config.yaml
n_layer: 11
n_experts: 128
router_score: "sigmoid"
norm_eps: 1e-07
lr: 0.00349
Below are experts of layer 3 (counted from 0) of a mixture-of-experts language model. Rows are named up (a neuron's input weights, with its number), down (a neuron's output weights, with its number) and show model dimensions 0-223. Each number is 500 + 25 x the weight over its row's rms, rounded and kept within 0 to 999. Numbers have three digits each.
Before each expert's rows: a language model's description of what the expert responds to; "gets" lists some tokens that make up at least twice as much of what it gets as of all text. This comes from a sample of Wikipedia text that the model never trained on. Tokens count by the router's weight.

# expert 14
What it handles: Opening quotation marks before titles or quoted speech, possessive 's, and pronouns his, her, its, their before nouns.
gets: " \"", "'s", " his", "\n", " its", " their"
up0:492502508495455501488522493528533505498500502499490479485474481505511501546498483484473480490491517496525544500489509470519503474483475551508501468487472476528469471517485554505520518516519574500467539477529534468480506449514484487464501522501480534529489477484528460497513534490489506470472509525532519457515465498430487533509556492515505490475475476497474465519526512424500482431514530492520498446488520502482492491488500495527514472474506484469459521446492466522469519499494485538500468504469533503497473560499486528561542502491515483489477499499445489477490519532523492495512499478485481481536481481505535496511469503499508470519458492517493514534503486537512505527482
down0:516480483502527500456513457525458509531481475473472499532485471478506502461520486466483526506503473504501538476459504477511510515515571475510549536489492507530489503500551500509494516518527482508472514471494494453499527505517501529494462491519471494466494474494554521514503491503471516519489482526523525498500465548491514495490525496491465513501479519505509485502473508473477500486514475506478478469507500532497483491452485460500493499477540505538521502468477560515483522517525487505503453496498489455523461488484486449568569462543514519469489490477530491462474522490495495525411502493507488523537483506498505503497479444565543519476502521501496531535523505490510502486490

# expert 27
What it handles: The piece pl inside words like coupling, birthplace, displacing, and capitalized first pieces of names such as Cl, Val, Tr, Cont.
gets: " In", "pl", " Pl", " Tr", " Al", " pl"
up1:466519505463492481461475536471493487499503501469503508502512529508522477510524495493479468496508530543491503490524481489503497503465484476474489491482519497487501514526530512493531519477525526497566484505488518490496479491482488495487510497508486449491472461527540506513478558527528488508505505532567507480456496539523526515441549473512520513522462500473498515534516477529442514517475451488507462493518530476525487533508468531510479528484500497503498555520539448489488454530486510474523498498542499485533498492489510517474477515460508471525484516432505498501510523543528518444503429492487513519531464514458534536519515501526493501490476486542519510515507459466525527495477
down1:500505504501503470491484509542498501477508480487494523511538513514523499474543461533497482517460452528456576507499478520510510501478540473530435473504451537512497516489520489529574473513510548461486535493539497472505469523513462522501514468514524536485501514522475480508504514561492487520512532513554513508525498538507508505494496527497496498491480490512501526457506508533477497536506528550488505492527503501511496509475505498531500483507445506441488500496506506482492481534488512494485522473530516490472492493524524478494487484452493474471508492521452496527494504497510494451539537521493514512432491514504495479519467559535555498512465521490476535483482493488486553490477

# expert 4
What it handles: Articles and determiners opening a noun phrase, mostly after prepositions, such as the, a, his, this, same, following.
gets: " the", " a", " his", " this", " their", " its"
up1:523464483449532520487472535509485503494525487521539517502501535426519477503492508444545486488501493527471530493523506496476477494491491486485531525548546481513521509491479498504488537469498477483512472513498485502472507519511566478497518538523528544483536483499507466488501499470504510457552509500490509515559511471514540499501449510497507497496501499560488573527468547476478487505489503489524471508534521467509513475491463520434525509473520520518522500529528499499507466536490546470483508482508488547551528501465510512511538504523524473513505536515451517530515518470507466495505487507515505526472500495490480510493543528494476499487530536477509494460514521516467511497483
down1:504492520515503489478521532504534507526449506489489513515476516504483552520493510517468504469492512493518527450486459537513487516499494504443469531537521496504463469502535530496526439542545499511546489482505491497509468554491459504461479483539487535476474456524478479517502511467495466527491501456520510481476511515507540501488515475580491511475509485488495526491481516492527502503473504487489469498506529496489517506506557467528537476501464486434466479487490488497467514493484534548493510473506475507471527493537496547485506492505505500505500511531527483527488473557521478528535497493492458479511494524477485562477546456492520521530505464492494492469519497489513463482472

# expert 29
What it handles: Word-start pieces after the, a, to, such as re, con, dec, contr, ind, arr, beginning words like contrast, independence, arrest.
gets: " t", " d", " r", " g", " re", " c"
up1:536511463468516474503475506517514523510508539485514456480483484502476494486460506489507488499481528502471503474519558490489513482468485506515438479488508503533508519479487477520534496523501458515459515497512512483513527486502479515476400467511552490494495537484488511514539512522519498506494517521516511484486504478519497526504455554525484522526531508474512485496491442453509538506488486526541498533471481493550467475526545480523494514528502508536495523541498511508478497534558506420468530508467490479469494486464490511520500480496510516472560498472497476483528501506473541498472508487513510502478504528476463479515521520498494498478488525550514459467473529530487482472517
down1:510496494556519519527499471531472497528465526542464474472537475485542516519507482511466523449492453453516500556500507468484501503531492489550502468511555521481502524486520536520479494542493486540457494510473495499466501474510520505538538466537462513454488503526539514470500509510498512494473504524447506482489527500516483514534495534553508495508472536498503529511492516500494467541537472492499493490529481497478486494536477494485499526502501481524509507485481531502480517530494480500520522549495534446533523526498504462490577482502518504492505545502494511472480497521535532527455483477524487515519480488501480527509488480461550508474472513491466503513492488489453462530472

# expert 42
What it handles: Capital letters and letter pairs inside all-caps acronyms and codes, such as ISO, FIFA, CUA, JPN.
gets: "N", "A", "P", "O", "E", "C"
up0:453535505474494511498542480469540451499482506480503496488482511544497532461520493530497494504472525487497501524515518486434512518522491481473447477499509486497498499483472524503482470544533528505449455467506525519518482479521487502444506494517495515479494478547516471523503471527471491512500505501564500472499507515459517521488519462488494509478499458480528547475483491501490523493483525542489540482456529516494509475527496553512478497517515487463530501511501447518512487508549512490513484523508542485506523494490529478523459541495500517474489483457488493442564470523445509479494520515461558488522498523548485508491529520556504517504498468487482504468508493524508493522494
down0:553492519501505500511532491489467493580496488465510512495542540465519510460482527502517503518507558514527500471549540448494547471503482491457489493489506504531511453535471513503535479517507522481499511520480508508510516450501491503471450502492518524486500523492513460511510494559476495534504478496518460508480496484479507486484501482504488502536499449491477503512520504485478489522521489493510484482495495489475514518443536485461460475506490520520538487466534556500512504489449521484529511486486515445455483553510513457517505476443486535536460512475490510511516499508531471493521545492500547518455513485511487504474520469495498512535500503463495520497515480476481543533533

# expert 7
What it handles: First piece of a split lowercase word after an article or preposition, like pro-se, ex-ercise, car-ry, sp-an.
gets: " h", "al", "ap", "os", " l", " ro"
up1:507522521490490501429514435534508490487506470494529493500510495474526485525463517494479500499517519506542483549530562509487501513480478531471454503582515476477485539489511482490495487502525497513490477472506494497490520515482468498489473505462531499484536487537470510508460538507522542482508537524441490515492503542514501516472490510505515473538505502509501509523502498497498537497543512444529455455569536518532496509494482509523458566533494497516496486470487493500493502486533503525492526538483484479482512471500484513481520524457485422499501484518493504467483519503494502510476496472491496528492520476535480521536489485485453481520528496500535516501463475516478483456534
down1:481520497517501519467484508517540475484545466491482511546505535541516487476528521517484548492477484487524532509518479482489476550482513492501472491511471518529463470475493513481498460538537474522495525490497497499485517533487513500509495581497476450521486506517527504480516501490513493534493493500449527515537464464559499482444515548544507506478496524481509500533490497522524513540454524529515466522490532494485503498532469477460483513481450498496478456481498501475468500496457523520450501509520544517469502470502489518480510492510504496497533488499474513510479495504518529535510500516474554526486542514467485531502533453492533514481540527500508488463477492522500437548485

# expert 53
What it handles: Opening stems of longer Latinate words after an article, such as comp, cont, col, acc, or mid-word dist-ribut-ing, ass-ass-ination.
gets: " b", " c", "r", " r", " t", " comp"
up1:492510535490499453531487526515510496489499525550505476508525513493480477520515529494481481475458489505488518513511464544503487493471533477484505494494516460452482531519505512482578503481487506510506522518542490498473486507496503512460465528449498481497550528546565518518525520525520496505512532502523534493469520461524523503534486505505507567500485475503521518519494510476547521526526480504533521467520474501492427504504543518500509507471516519507504466497500509479470501501494519499482480535519514556499478467480461512487476477498487488492538510547509557457570528508491531459501486477497491484499476471543468492443511475522525489504500549488501511481528499495493525485463
down1:473479482543466453501507553513482495464546496525516554498496517501491484508513514497512518518484457482493498468507487508529465465543491489493470472487477499508502524519528496473529508470525454518506488471552518473483454493514497521440500464517483488522516517534527459526549515493488487526500528473490503448480530527523508479532442490484505542487485492551519476491450511535498538503483518496468513495515461485533491427469500514497491532469515507522515478479489551512447530521474495488504468502512495546464484465539529493487499497457505472505467508513521522470521519471498521490461509496474497484483492497481514497505496460467488514480553519471491500532508524508536546507499

# expert 8
What it handles: Word pieces such as ach, ish, ak, ail in coaching, speak, detail, plus sentence-initial The and possessives his, their.
gets: "ak", "ach", "ish", " The", " his", "The"
up0:526480490493467467510497483470480483497484490509510448490487494525535497522473492506512458485493488538527542497507544500495514492503517516502520499486520509441521511476489514526462530469489485496479528526554487508527517499518518454450491518473457474502495490499505491471441527485498503493478566499504450455538512535522503500498484477528486492516475444497531516477493482533547492488529518488521432514477478480465471449478512504460527522499467496490528494499494514506459514461511502471469504500455540533526512510510504506488494486509449510471534519519494494510489506507479470537579524500570491504492510523480497503559513540520521516502472490504511497502501498521527501560491
down0:480463477508481558500494502491492500526444514484529478523497501501487496480527499499535457512505525516500499467530487480522391540542521455490462461498477513508497505505461517483525517499447502506498496482488507521502503461496516524471530490476511504461512543506476547477490474491484455448502472535511500517506488524490492492516479480474511498450480491520537504541497515491497490502466469493487524530519487538509490518442493464490479485494499482525487483520537495493462546477486516548500473494531512544488519517488540514468505496531511492498496565554540545490527523494476491483518481482514515499484556475487468478474532472479534512460535486482487477487514528510501490508504

# expert 0
What it handles: First piece of a capitalized proper name after a space, often in tables, such as Kitt Peak, Los Angeles, Cert, Oxford.
gets: " C", " G", " M", " L", "ert", " K"
up1:510533492469508520495503505489508502518493505486490502507515484492475498504463490464493467474471520480499521532489526515553536506467472547493464507501527512465458544512513485450502506527492492506511498521506525511497502503474513484564534503489483509554451443523491471473455481511485458520514542475510534463475510550499504487499526505491519529536471525473487481488477497491473525562503517477524487536523514467471485484471511496505475527498480434489532507542499490515518515475499539535495556468545518444539532476498492499536484474499500469485511491541496499504525462506509542528461511487494499539516494547499516473454510497516477534510509495461496533516475516477501450536497
down1:532501496480552524494499473490498505525490514469493497502487482490509531527542514456452490486573512514537450500510488456491485492485459533537473506518495482554515461519501435504501523530516491533490499511456518492540500475452502505524558510508521474483534479520483500509483469514470530522514484467488480521490535484484513500522537518483480507509502509521539491505541497531545551535496519497452524553480524515491524479492477474528477457488497505469499544484508538496481559490498484514529506478513510451461472494512491441516530481482527507510519486527512528486479498479481525524493469477488493489459508509496554520554485469529491537524489524511503478495490509472506495493517